python train.py --n_experts=192 --balance_bias=false --parallel_block=false
Below are experts of layer 6 (counted from 0) of a mixture-of-experts language model. Rows are named router (the router's row for the expert), gate (a neuron's input weights, with its number), up (a neuron's input weights, with its number), down (a neuron's output weights, with its number) and show model dimensions 0-127. Each number is 500 + 50 x the weight over its row's rms, rounded and kept within 0 to 999. Numbers have three digits each.
Before each expert's rows: "gets" lists some tokens that make up at least twice as much of what it gets as of all text; "raises" lists some tokens whose logits its average output raises strongly, later layers aside. This comes from a sample of Wikipedia text that the model never trained on. Tokens count by the router's weight.

# expert 188
gets: "n", "en", "-", "in", "ten", "off"
raises: "ç", "elop", "ograp"
router:494462486494582429531525477484521512513462521540477511464512506508472464514471509616563435551565451555569557584520540480421497569553444495525548504502510564501606475423602559516442525529543505617543509436452520399509580505544509596449550546454567480480561546507437602440506449429504508487400513490527545515445469495546522449577540482493521391528487499592387487459447395464486539502505
gate0:485458581385426569516587516439443542447576447547529459442635538483517531480448466486600592499417475500459501579452434442547436511459455545509559473459536546448518540496555517478451478451470552559567403510363480480559473365524504475553510506521464467477511502492524512559560477471459544516545542484482509563437478538480479564592489547469479540475606500459467502550457540545473513479420
up0:450533413524549525467507382476417471575558532529530589576506437490516490486501512550475519402362469448496490468574484420485459557521507516515525445461488407585505515371491580542501455408550438522421433456528510445544550442583538515573582524488527516518541490618564552490494498480467462589520510598510481597550586509447555479470495505504505479482510521470468485469428480439490487489468
down0:563533466526518457492524509502444465590544435541476536485576457389422545409493469465571620543471504481450422478541526491558442497524488432449493454440428490431428589513529525474457495438572549519521443448418616404472465482467407499553598553517543416479452503437537516535418525542499489468554488501422429535535427485514461517500523539452514610550512497515414553507502522548512424471494

# expert 5
gets: "ur", "ra", "ail", "he", "aur", "urn"
raises: "ram", "way", "min"
router:541450505554464554397473561490499530490504467543514527540509569574540410494546453476440465582493532474537471539544500499462567445422460495436567446512454469583474455438457469511465466505498549437566565685538450474445538403497606400554464465498515562467493439551498455486490453547505531512524539569517552497484466419521556546467446483523461547555491562536506577480455462592605479502406
gate2:434509487455411463478462547439511612463580444475528505456570483482492427444505453540496478445537489554591620480465460410494437494405603528447496463503438583549474468578508456507483516558518490527481518557497506465440552553443529406502502509441415516426604550495445543415567467511547543427510457566435557466555513493446483507513443500479545475608460501497505436470449515572558496399474
up2:496416509493578466442482575530482448612524468490476525490439542540601495437475480484490479418534567452551444464506441431466512529522530426538488536474455545494484518540572435490465443568509586564473541528562562550558455573509456520521431433520562511621449531490498410511465377530472485387524474561458458436438494442520451518575487389532456530454495490457549500516429541476532570445589
down2:486483374509552529470556439494469465565506493509512484479445464522450447520433490463507460534523536542513530600545514520569536531498508474485423520544530532494459597534415489472512466602495558555537547556436534484475519521388548595497508536502555532480459478579609550553490522489554446433560458534516610583456489505413440497385546489664502500471429491538461461510512499404541560565533

# expert 187
gets: "um", "em", "im", "ol", "i", "am"
raises: "=", "bert", " medalist", ">"
router:576484531457562565465564534420598518538461436477459465382562483552546541529555443543541539482450505485430583537474513515489544524544521481419570440546512496498565492439456467584440462485541456432438511429486539476479471583557457435426489587530522461540487552527473527509526498364573534559533612524394428519520527529470489512488548592473516561553591550545433493547452485486507455476555
gate1:551582463423558481515535417506443515525441572384532495571521513533504444531481480465464568563411452445451593472554474563536502505582462593625580477537465443436477493475508537595498483567460465514533478495576454530527501388503483461489442642468453537579507559491581494455465548512427522527532445494549446512506483473573429441484498456437488510475464499477484552498441494388526490476451
up1:519540476522576531459507426533473467489425532559497456504494439481467490493576467539457400529495495473483509539500524537523528576521563561498366451394379472527524517557520471466403438467482536593427483538587466499475394489519504460530562534487479429541535536465515477500471523500413535454519454541516455561549596611489509418469586589524541586516489454422507612501499520466530461403466
down1:619525466524525525471484538372573500484482484526502528502564434574458503549484503624476533550564524436447451589445569409548477572470540533498439609469458504361559511544502498378393541481496553501482502437468494466439424463454501489542421521551549500473512443448449555515584501522544489516539423524557573495465501477453442500555549534479532434417515521477534553481479496559446516479540

# expert 126
gets: " ", "–", "/", " −", " +", " #"
raises: "20", "3", "2", "1", "4", "18"
router:501531448384493487519433535557583513562484450489586532438520520510440541443401543520534440433418538549575482507559499420557399494544432483556516402472470516535443604584521559478542516498514475508537513419432529423509573496517424510481469465544495477565562625471528587541539529426450514458524438421511477428461425457536471551576557531486442475441500557558459456508518461514541472494513
gate2:541512543467489464522434450526525487535548488551522452551516579500553470525525599486540495441495396480471498431486550568469540569438554516543438547521424554509513460540495578440463510545488553442533511457454486550474509430455363422481405520482456583379488551490524514475471459393470507447540570453475467493550598541583399549485503547535496636580536568484455510466467578480451489504511
up2:445508514469518547531511537464608510476576485590480542498515455538493506558504461401518496527480490473464399471496453488551461580574462545469448494439458531438427453507506411485534438533500494525539515565504520484422537494562491524603518451523532529465483563610524473535568525485534478484484560402466570555377466491549584426582412439531404466527477351499569530562464554466551473504456
down2:499430384542473537502554444495424444494577557450500492447473519503409498455494489429571467554453442474498483485429454578452451439432461512536507544527541484668447486531483487486557562473509560565441517448508436391463434489482585583491479533522604520512513562429573402497457428568503514498432453474593436427474472457525519520507460515494471486523506416520506487541554581527500434474556

# expert 111
gets: " –", " ", " (", " |", " -", " He"
raises: "ances", "anced", "rac", "ance"
router:430500439553491464557553463534526602490428520525504562510460594445477520441502569523575552517499470449492430435485567611521503539424498422580481503557564536471508469435409485416599564420460490559524549507449573494592477500488465493551525513425458489548450496484496535571544450544447524472524450562549519446456545447488533496456441564555446583570444407450565527517496496524425429565548
gate1:496569599433410484496406511429518489517520537523410432473535552464471500531556515402542565455490518525566557519533477485459509458447509405552521481436462545456496584516550542444443477479473447490516389491420428528491404486422575491477477463520549591444547485530506408468455556575528461465531484480370575475485450532573483501471579470568476513532526584627487470509440515471489468544530
up1:540512461494411485597526469490501425470497517513482512488604514580458556552580491484528520506516466396554563498428508535481454532468455485597482460498503524463347601497522524438511553567515501412468544455465494499517525440528477574625494513473492516476489467559476529463572525401567408454490503533536440543427512522391562508479483489468470587503532478583587529554543532575481611545531
down1:512494473593460405468582568467463568516437537469555366472560565482549514453550494481441551477486445501467557504523486418431512463527571541518541530493516456514557635591495582431456554489480560419512584519543453518520554439522524545457540512599579561513513512512549469519550565503443512543496613502498580448556577461501479523497485541452517473497602524466466465625471504534543433492515

# expert 54
gets: "z", "ig", "ag", "is", "oc", "iz"
raises: "lor", "lish", "ca", "ille"
router:579532499502402575491537477543487530468435550433439437427497475505504479522536508450546502533510481419476613543536460528555513493483518535449581439574572445415422454594611514496513470564560429505489512447581501494407558513437447482434513427489434518559468565483498529490513426501457446476539509529445539455487449529560345514563491448478462574490490514423521390518477487473455543465575
gate2:534479528460412441487521493508487418593590521470541517524466501446500540531548462562419579481487457403500541463468526504620558486409506460575624434549481491506439544442437538559456458486526528451507535422418501494453534567519474513502445479510468453512493611404511469515409451422487515560527504636474508539582469497511418428494436505470470492487500526536522555612465586508523532460528
up2:619523584502413585424521517478528510501461573560484429510454501418508480524533484503448417549509536474407554558528521394437505522416486501523449514591510431473541406470444527452474419536540490409457510502529560480484499514519490546558467470455526545497513574499408545497476537496420534468529480478466570540507556626601425523544485530474498582417459443531471507434595457500475489594462
down2:590483479567538555493562511526510608555544520542532540431536511507513519506440476569448553516513547543411479459444526469535466501558454495423431539652507499537602439387538553473402476553639407495444560554478556481418472489569503406520517555466560469445492504475475500532450470543504543474427567447555519507590493420463516493466443455492547448481448502514540468421534503517505491551499

# expert 9
gets: "m", "g", "am", "im", "om", "od"
raises: "ony", "atch", "ater"
router:532454422403489538437449574514553499440483438558432441517481501554558577555474500502539460572499575562533476601476558536426553449546496474397465535499533430550562595476448491605489480501478489466430496465436462495473465538511530517511515531443548395447492492466500588515554509478525468553500592486497531519454544579519411432444575439501426541371500465494515548520449465479516482425607
gate5:574527555463529527430499602509525475466468453520405405429392429569478460489545555482552542563522405493543446497490457456473446459385467487511416480546505453498461419542445473545576515587425512482508522551488497464473597487469504522464485486596472443470549464463536515483446581454528489514557431521443522411468584516427458420455522519424557534435478457584499519442540510545467551404506
up5:548424443510430447428484463458560517522563513472502540527553451403518511464379458498503494524551556560516543498494487591444512532491507553451456473502517497559446498516511449487642495505605552515447540507422446555428442431457548535509461498450551475493553414509497465502594515514559539441380605573471449549517561527538405469572512649460451509484489519434512462491489548485521490526433
down5:572571457436554427438448506470539563492374512573623429390476529497533371578454491491533479563545526555417428485517406412597474463477435508521546512493519511464456436428513489503585517479512443493515538491456489563467539526557544569530503528502481453541608537509553573500515539482491566526573536508501446450503483445451552492485511509491489480419546497416461450484480469419566501422543

# expert 94
gets: "est", "ot", "ant", "ill", "il", "all"
raises: "ek", "x", "ing"
router:518368485466443505467486567483421522468560601485502458521503527489599505472469476423545539458605443507503597480499376543475554492510452480462578396453537444484507437498542466486481460556531462521504517502543532551535431607544524437423539479511457509404452512525554573472496561481560590534507489482494403515490468549600511435497430471479511504522471580506513393482534514378507553508561
gate1:555540527436472467545520537555405553548550473503425525471511514535436440559463494380474510564515408502423523522484430567576516486479503544478491514484539497477423547511443497482426507548508484541477511510439477552509573531460473444491549557600466460472497587556592517432478523384411468512552505489430469463513475568522486450503456632385466515421557530524517361533553541496448525419507
up1:539421469493583462438481510515552489530524495557405432570472552580461537535559591498469482529485535600512423502483489475494629508586527495519436534543592387546542533464528444518452509458438560607564532450504431488539456468536532541513386451448496548450490464540535456514547465493448590536465454485463474536644517523447527526471457462530574449458548473501436441532469473579495491468429
down1:446500528521440463526478485489452557445462564487488498567504446497636396560564545432542478490440600584533488481508509451533472450526514456514523498552535525527521542598505468524489501539518465426437429602525495476487534437591482490461418496429491541405469466444635441473595539538477544525498543529496455417495491541464538459400450474533530414483571483434475416513482575501591548567518

# expert 47
gets: "1", "2", "3", "20", "10", "4"
raises: " teams", "0", "%", " episodes", ":\n"
router:500481523446449492472483471538483502434614426559540587432456470485493380569593504555400448469535525515558405470465406481590430493538558492547507560401390588529513455411463499440482556552569485493528473507470515459512458468475508490485455520482477487542603536516531548482460478568435602502497488485475506509522528491477557459497446476531450468571623457575464583500454576465458467465514
gate4:447485581423550510476543584427473439541512505468412551509388455494443493447486483400472502497532492436487509492557454529488589499487475476469460518478529515608508455587444559519530349448452517527541506603524443554524516596581447442502412434499576512457552451558476446554442462484451550547525524492358533582478517459488509510539555480476516526524534458524530484480548482435506578421458
up4:502396432418497434588552455479531517462438490478523483572430501565500496553484617527437494479480584466488500485560471458452450551519539501587526492522507491515569457470399552545609506504483429502566573515446534514540451592557482500521538456481516466549500554442463557473622540595451412504486464488563447503441579417512561463650496458421458488512543567492489487511433514494518474509543
down4:601540532505520473523562584515534466457365531459550528497498487453376486442490569526477476499522501472512504455486538460453488403519445498537522501535520374455530459484454474529478499498487457470487496424484553510528530533535553517510477483458536443530427498442571469513600539548514450500406467571517513541528454490507471557503541486440528455379578652433460506488412542547633595440568

# expert 49
gets: " the", ",", " B", " a", " and", " s"
raises: "ç", "lo", "ance", "'", "alth"
router:430500439553491464557553463534526602490428520525504562510460595444477520441502569523575552517499469449492430435485567611521503539424498422580481502556564536471508469435409485416599564420459490558524549507450572494592477499488465493551525514425458488548450496484496535571544450543447524472524450562549519446456545447488533496456441565555446583570445407450565527517496495524424429565548
gate0:553477529382517527482518490422411508464553426551491537479470455513466556508432463409480524447499535477522443436453474411485589502482440438412551542513546542478543557558560551495540521444540473519518452428530430434545546491565547566444519371584471464568533535429493475473514505449644507532528602541471462525581461594489504451474454551447496452495465565516549520550478453479498496441586
up0:461546474524498521437428407528516512433529526488540444596495527496496513586370432476450433489453496497564542465516561427610464500486437403475559511441488448474521562482482539548511469504559533502556427493429517485531429485516517510565484591545515454451466573459578500549617547565575444487515494376509467603518454432546552488528556496439493475575463444489451579509510477425501548427520
down0:589538540458552526526482561531562417485617463561527456434544473503486494587492508386497499520446524511467579519530454553550488455463561498455518514467557454550500582473430512497473440519495545399648495536495504416537430605475488404454513466497452468433548433470462515516531480538493495512423577469550490419486461512438472483493396455443419508615472462545548521443610483513487494523491

# expert 70
gets: "am", "ik", "im", "ak", "uk", "um"
raises: "ato", "k", "ka"
router:538422440524580575566507550482474559519576403486526500494518507489538505583403509479581493520535527444398502524565502452445493463493544619447594473622526435497451443616386535514450502457524547559472548409449442497467449550485468444557523507520497461537477497628459400545516521473501459573514529517512544554452511528477441520427533515536474543490508487536537458514489499479451545383521
gate1:490600473492460478628547482464496473553568498420483549415508583605557520419422465496447468567554472501405509600483510579513512550428509527514452555556471455532503526480612462409423538576511496508466473505479543497465437450476533490482491444536430424534514445473420462401499526515474481560488478460349540550479514475516421570511498518546519484414562548493458528542491511565444485550526
up1:413596530448519503436455476556448438494543530529439531539513555516513483407388462444547424485455503568508475478580457543547536586552452517469535439589537472439499554555496498465532471533533441537500547576476559555515502425564575495409511486427450476524439471417517566601520565546496463472488407446465495485520472546360428450548515468511584472455545517469419490494567532418497520456491
down1:510564593544459524457532441472568632525511425461409560525571536466460546379519448519522527552456583449428513461432503482506444493482433465514531544565550549558489506464501479460448415462411483503440537388482402477534550533515554433473569516512413514490408513463431401383528455450476443526499457459515460490470437564446490519510483431510519534477532419458543480512551474537502494435526

# expert 55
gets: "l", "b", "st", "h", "th", "t"
raises: "ast", "ike", "omb", "ag", "ano", "iano"
router:428464537519439403425452563488432463489516543486470561598438478498558472455450515493576509526603499484474553493490482475462438465530429481516527434495514520445479494481473461513422457531569491483534541519457557469445451603541549584482488484605526434519416471518419559525441582410462443631451497527540539542515451458501491446451529450585581489354551470472566528536423490522526459539502
gate4:464510495507508477477430416555503462552470577550497583559491595477473524455459440405515448481518496403485405431462481410565516538656494483528482465524515497514503530560490484504461600520589514561491551497476448488552454516498649524520518522447482499504400439525423422494531538554553466557505507386475528428518448526450454487557467508563499418470505567590443522502552447517575483480539
up4:483575495450468483417553416553384488421540480449488523546460534492522485405466543516508418592481484553456540495428521486499425476511491584547483464513445474482458459534437532534470462449507503529615482418537649450419549459539518558446489425491414600460533503497513584522537465497546477571506513510510518396574464551488591437523548488442499518561537537513508570504575498464594482523568
down4:495506444504487484534476416440497530508446504474475541445452553476573398512477416575448409578533421482471525508435470442505455519541499485479521431522533494507468466400385501516479467449545578483518552499457501473447480453548517574590390473517512621491468396526485475551525467503513431492545526589512324509483395435494505420559458448489527479529561495478501555595477516452475457466508

# expert 87
gets: "p", "ol", "rop", "ran", "ron", "ph"
raises: "ip", "ik", "icy", "it"
router:532520510528497547389461623483615549451470472491501374498523527529570571451507485542545461537551442461587561498429494512522555526535535424408456595515455514455495488507578554600443449577410459483495457551536499492526476459519494475524504638515532426471473530486424544536506429642514477492556469514546411494463452511494553377432501465499489526474495536503498484473456465512542507454472
gate0:498572522519487494469511494533461461469532442564440583467475440545520559451486395470444507492416522436488518561456407562553526499509491493458477541460501368567561521538537573412557490536474394436436592529426527559499517546533452455463567458565515503506456586521405444447518463506541458526520523553454444535479473500435506577418608479565501397426557434520503503577515501455514471580496
up0:532521468596561483459481502505559575525554478584465452499427426395528534523475495532453442540478479534451543503523487558382544520500520515488548488483530488404464520479514376544450545594489406569397447507505503479477451502509458466525498588495513527431569496406423499505468518435411479490487586566508597488492534474536547449432524431521469380482487452520529437469573594417542548530499
down0:569483519473518453461537469511389463504569571441510545578479397544545606527411556499511520573488486527433540482466559505498474511415497460525497523549438555453520495433483413349472503502386487534456492475557535507521462476439503510528477503539542565490602483415513570436629507447533516453488532525466446546517473501458490590480489409434478498462438502499543530536367551558571493480498

# expert 191
gets: " f", " m", " c", " M", " F", " C"
raises: "alls", "old", "erg", "all"
router:595433516429492463499506404467467436506536472604491445573485512560535485562413555549480445546442584442504441536530538473469508493452485549451400412570397516575509568432565555494591470481498495505527491502528504478552485457565521469450535566500449629539589424446583548426562491513602511402578509484531519485485513451515478552496457524482507531465502538430562523500477529455502511554421
gate1:528468436577509389562514588520583474594439515489466463546469507434432483495439574434492468520412506513441538547501495463501485513517602519410573440576557469458449504470426544532553489513499423609488530510485502635493470447467461527598501468474562504549578488538530517372500497564522523431492589505501494482490514497461527453488424485407482426446506460509469464508477509429586504541406
up1:426412495446470560533511508548407505527572530492516393501465474445625509484426466488422539557506479462502498541527470504533494528492425504559485551456493527531482498485438472418607502553524607507489499452649476401479503464570511467468508485460572520537558530497459403501600555498510575423481437467546388407419550494472530486460514528479524530494463468588496442502453455508582512583522
down1:498369530453390572461513549379500504469416489609530465555459587458607497453482438507458467462591545397482500550510539523506478572484513485524511485537468614552509538547482499481528474504496499508468495476475572550524536457483598528611436501594550452509594509490533494481399463503501514470542504553437530506530539490425482610529520526493527571391526505508548506502517504471434449476595

# expert 69
gets: " L", "th", " P", " l", "p", "L"
raises: "ife", "ower", "ike"
router:441486526466460403533470541542513515413453500514495426417509543517564507524396576441510477430559421514527571542439531494526413472533427468515447587564420580457519483508497461554419543578571560465491476547514542444552459545495512444499554571578583496496426530490460557530500620439457475490546446536471457513525527499492542429446433497578545382430487438475562570500493477465451487552536
gate0:507565474552498495472420560414532393548553448471517531533564516602536520550447476477512455550527540516551496493559505488532445579485558482547512496548417500447516534440553521468460478628609379466438475490437512469501473619522498523506543454581478390508548531583442473443541503484538460452517565493439541501462535550618561524441507465489606496481594470477537476515477507389497467510490
up0:487536541537490479529570585578555482495509498419600486449534449571530497432532496471559484490472503509492513508492452393499474506495522390501407562536470500493433414470496517541485487421502442564512422544504542493524566456595390456463549445450559486637451432498566469464376511399559536566552451525531470511531520464560410495466487446497552422483454548491448473496485467510414563538442
down0:419474473585521496408563542535527565590576527447492481497460517496443533430467469453447508519472518495474419603421411497432479443474520497501567490388527493441407414435532540504544488527457512519428497554537512596484462451497510397522587482611498473513523480578486506548520488474539561460471546557512443467576519458491481580533583450527586406460528475530588421490491528485547526506589

# expert 112
gets: "ing", " P", " |\n", " of", "\n", "P"
raises: "ped", "adem", "cel"
router:430500439553491464557553463534526602490428519525504562510460594444477520441502569523575552517499470449492430435485568611521503539424498421580481503556564536471508469435409485416599564420459490558524549507450572494592477499488464493551525514425458489548450496484496535571544450543447525472524450562549519446456545447488533496456441564555446583570445407449564527517496496524425429565548
gate1:570516441507567525502500518478535460605484561480516504565436466520431509606519529473513523452540479525441632442544391492520538410467468531452495530500470553519470440510436532502505528473478488461494555506533553501523491498577511559449504443585488514366578526486554497548509422483534397513513489502372442450604480481539612546561511545418511540513504422601515443464536583451542546461477
up1:510496488512546507525514524474567521453519458459540563501533441555509471497461467452555480423447496413507551512471546496530443468520618510523487537516494498522450507386600529452509545437539457462460419535513480513475481472468617432536546531487574526434443483537481449563493516466532393496492531464542528483590463540459566490489578319592547438554460420432558445513472431439594563574521
down1:550473551466539463515537556486512475592433543489451537512599549514428436452579568533421551485555534491397592512565466526570523537414509500496547443479469495495508610521483511462537473419494468613551536496477445588524497452471479486560510437561533472446536621525530562459418448533517485466476441529566461468470493530558484491527470436447522475568518405534513484597611603576481481532498

# expert 104
gets: "h", " h", " H", " sh", " Sh", "sh"
raises: "ockey", "ugg", "uman", "osp", "ouse", "ov"
router:442449534451502415522451438506553471559523546516405512498402507536516398528476544488482516595570474435413606506511515536452435478464410484546479531618448569514515553555487525486528496457516482491574482560455527461516545553543494508413470520603530519475493554501499484534529601456525439594424512500563537529471541481516552532453415530536544509449512518528553533417462510537529682518449
gate1:613452540485461503577485504446425475525459565467462517584562592490367543631445507427521532518484519520460431485511522512414430514490504580481546480512477516541498365524518458510538522542447477465459439564410467533545475519527435451515528545549460537485479499530563490478469600463536491478489569515428559540488403439491638477497498533554535446517514528483452475481638533447566510507480
up1:521505466503543588422417499494380600497420509454497514548558523570398518569543555448523422434458517499534502542542469527553480521559544474535496543496559452374496495444482552503405520457497524405416455482427471519471508444473400574500446435531538476502470542448471525510418450453526467458514481524473425523489543468487524448497461399507537419449424497450533627475514444483553494598522
down1:525440524519394390574505551522589453536584595466605475475551473468441495525542570505470542585530534517505481461514479510487525521479433512558537503555556544508612549490501611448525476479462499420532509533489461488534479490474552547519466454493502637473515515544440475523537611428471553424515522508565550537459466563562498457461479501481434491550552506520434340440528485538490403469444

# expert 46
gets: "it", "at", "ut", "ect", "et", "ot"
raises: "ional", "ions", "ion", "ical", "igan", "lected"
router:562454464455523495452462574479568431569539655422447524542522478580534462495486481511583495379444457466427484535520484522474593560552536480437510407419506482507523478451528493483481448494474512514468569584562433532461406462525627481544535577585492455441474507483523510548462552446622445455476502499455523495420483534576478441430471525518495576460511593461501493491463576522502508532508
gate5:404523475488518490487435560558584497552466506439462465598508524518475460439596411450532480443536451551608557491552568406505530513446460538519503524553575387456546443533500542381477505576496550561458535559562475469500608499574554429473446532460496470488557526545467415400557506456472451544438448480514495524500550459546554519463513442564512467531440502498440513471437536534512510460392
up5:528519545543486523417489448473444484472488489458422444507401435530509575473564555543467446556428492490413555431531442503484456523442487475494457449513499493449543396441458507471423536541488533425493591402522491436628525508561463472487551440427503552549482584511502507456619511457474467385539548479468413500425460517417574494518402519482551495494548520455486520451515454544528493468380
down5:481444513549497393532455476559530455481502486651525455505500423590459505504521474498564455537465495523534476470421513455547495532531515577465512506507459426492512473553555525402525430561541485427542517547474536424495470477537480567531458408529496600509471482493546432481539469449520520485470597530427405510613437507431384555469478507481510495571542443506635501538588515497482484518373

# expert 2
gets: " ", "–", " $", " −", " +", " Apps"
raises: "20", "iron", "?", "2", "3", "ult"
router:504540529385520537557456537548577530529473380553559542451495496569466490442427554510520452488435537490557446486606493452571443539490444472533525456432445497537425512580485559494540491512465440468559557464436487436516617443510456545448492447485450456536524622498500552530498571431463474444545452391540464489487473453571502608574558492508453440372519497554460505484474534456525479502478
gate3:434519421359495451463515444409571484503483499434474450615513450526503421507474551429401438563500478510540484394471535551487579523466498581507516523458502550481546530533525484522531529549551494534508509537497504534489568500549510528448536522377588600499539491466532431498541502507494504535457592509533505583537451514508522647546472573397503480458453542494516511587456530522605519438438
up3:497539482500507542544594517475547479444553490476472549541411436541529555499546519462575493504518606592478538543469583544512550514550465492407561557405550504570398475445580502405542560495514508510519524473569486508426484433466455434517510496460476566552481474581517544371566551532496610504506430435471577516556508521519455548565481514479603538437456511495515563446472549469594579470501
down3:602517454446513462508459626383494456463499609507416452514404445456523480460502470552566504459452548531429451522460520485520513532513493471568504446582500444489506444498505462506517505417601424407484512554578520513524521495534522515473507484324513556501388499542469500554475403496484547521390538503508457541509426508523535568530491563463502433486477550528536468504545587478431578480526

# expert 153
gets: " |\n", "\n", ".\n\n", "\n\n", ")\n", ".\n"
raises: "|", "|---|---|---|\n", "|---|---|---|---|\n", "ild", "|---|---|---|---|---|---|\n", "ellow"
router:491549583432439512531483452438487500490468511504496493424563513469482540556556486389455574481474528399453477470457585490457464576527514557452481554499506420506520479447431521454543566477496550467425474388512438382480575480523435552456451484509587512460443458607565447523509552442471480460485472455515576513528414459455534464594423528415438563531594480477539542485551438562510541488570
gate1:562522501460479493510523499504585440528452524518476542505514485481478500496509427575546549463314449522490506583509543528528502522530495519592495545548517502579565489491448521617499627507483566448513417502415485475470527505548451501463459430478569469558499470484547558497495478456492447487632455440565496508497600509516496392563587466556533452468530446552465607462617502511512575512551
up1:554512555555462558503582495574540561512596430454512544535480545553438588508434485570506516474503508519503432530478420461501506514482484558543550524521538493451423532529506450457572559477397409501594514544502582455430501450549537464521421517471515471521443466424418422544512573488529500527546465407430496456447458443526483482437416468504433581413480543567490484517451408436578502609526
down1:449434563505460496465467446525411584465575504514467506459504476487444532519565549543557534553489490432541471469410472480522640522464399584543438590509512492537501455524445550541470482469536428558451416443486441505511467501432458502436440486429599512424460518472516565534566505446536515550450508392513529536503507439479500462518536512576431569494534458474554427631423436561482439552529

# expert 22
gets: " was", " is", " were", " be", " are", " been"
raises: " awarded", " seen", " used", " replaced", " taken", " able"
router:508556574431520472489488424416538500523531587495471485456484402450444488480466419534492538429550443521472483463487490449424584450514485476540428531565575446471459538586418482540487497533533500485562513547536556584397501527437447561487528397614461593404453432506518421483479495481493460450511620509533468571601567458491450463497479467492442489430555532546520432511514564479519549522554
gate6:577496478399538515546483412530545543566623468508543519511539523509421521564554366366483481503455452533487459442493424460493561501505496485498483454365591492468495569505401462561477482542464511535522455460533479461509483485469500581504511468490495486469470449522489543518525581508524494516584405491537522612492604416522469543389499512522474431501474526489543472542466401407446452500460
up6:549486427564438503498481457470474493572424411408418558622483543500543522510549541438520569479540391490439485452467531430460514561558505490521508562572488496506526539543450472521476551483468393437556539570576459429462472465523503495486412482510463523508511475466369417471427456414385538569474487487487409505552519468530491523522530485469460496543570553565552562541583574548503502536452
down6:436496510522525466547468488410614480544539444504524398475498615428452569506465534523478534499472527470303516522442533501506460443485480529455498445568605487520504508527461523541513482554591461505452527543489486468517558485567491521544473464540498467525496494488455496512480479525458430616409509517508541464500627468616509559585482594563480438500473483521535516406539531420531519471407

# expert 78
gets: " cont", "ent", "c", "id", "ist", "ult"
raises: "rup", "rac", "rib", "end", "inal"
router:500471572518577483494542532563455473598563572579471431545464415510525547463465439484502492426487579475496446480457432491434522535529587472405546390478565504525517537459476494486567456469596384430513577498595534583511451407575500514465571524541382428544527464513505505463511635467516481487553502522563475429513472544553544464514457456484514556541587539443491476485466503480511521517464
gate1:567381493595485551583446440435437443539457584530497456541468486505503557529417500468522551441585477498522582483467517484398501458449416424509522475346500619601529544551457478546499489511507552513522512455581490522451467456468433493534519527440528522471444515462496462546435493512548480453502467546556519489535475466525535466481432568478505472489548499573480520475467511528669558411455
up1:509441417560599420427475586460534449430580464555530533470462482513423436487558488418533422537420469537534451442491484463416398561485487564467476406457574429437467494473440530466510508485536463542583497553403460526494503494464518403425420511507450511497448465567521367478557598437512554515463554497533536541488515475448477519479499508507504565505455490559489479431498448531466411557487
down1:490487471538516447501535581403468583477516408482618461521526491490459486478477551547426487575625624393543572513462493507570481425472471529452469576490472454534549429524533485573528430453559507434484408509548461456481532556466499533578570388504558508440547498551511464488572545554449481513552561501482470496465494467530408499486550573518505438547495424557565530469546468524439551534560

# expert 95
gets: "ri", " War", "é", " World", "r", ".S"
raises: "man", "aker", "ator", "uff", "head"
router:553557449531427531444540552421603497467552544459514481549573503486546412464594480547438545616553510531439507454554484546513480474459539493460573399519417394512534536443504480447398485461488553473493395439542507478450534578461448508506536526525502457512472510480472503562418424549448565504493510517567540474446527582543527477538553564443387569459470514563508550489447498574511542474407
gate0:501511487432579556523479489480491543575470479556509519588509597500518490497575440503472490531613514491456583586532477565520513465544563575429572602518504409492504561592499480484431558546549533544583506518590490520367515513529495563481520501472428482450481560533461486385585496523481485527460478420503517464590437516544512566482420540493481466553587538485543458396511457474574432460482
up0:361533442473540487596552532565439499479389560506489462461463467558551539524618488541496482433521572555515408487481460534475460588472561517518507529561511550536439522575450500571561519549525539534594545523462457579538565523449476560503521480587391527494562440455536516513524540494522484472528461508464445530463476548527447558549496481517597486471434530453578446404551469405440427495541
down0:371553530450559562466481470484475517469404509525612545557468494477474538446530587565477489509555522499489504551468497587574484580520539519602501583477541545496503562507455402456440386543566487537502544542500516513498414462479575522543531543483496513566425501423524447454570472568485432438507596574535468520541488510581507449476623475513473539436469432446471530511450501596455519485563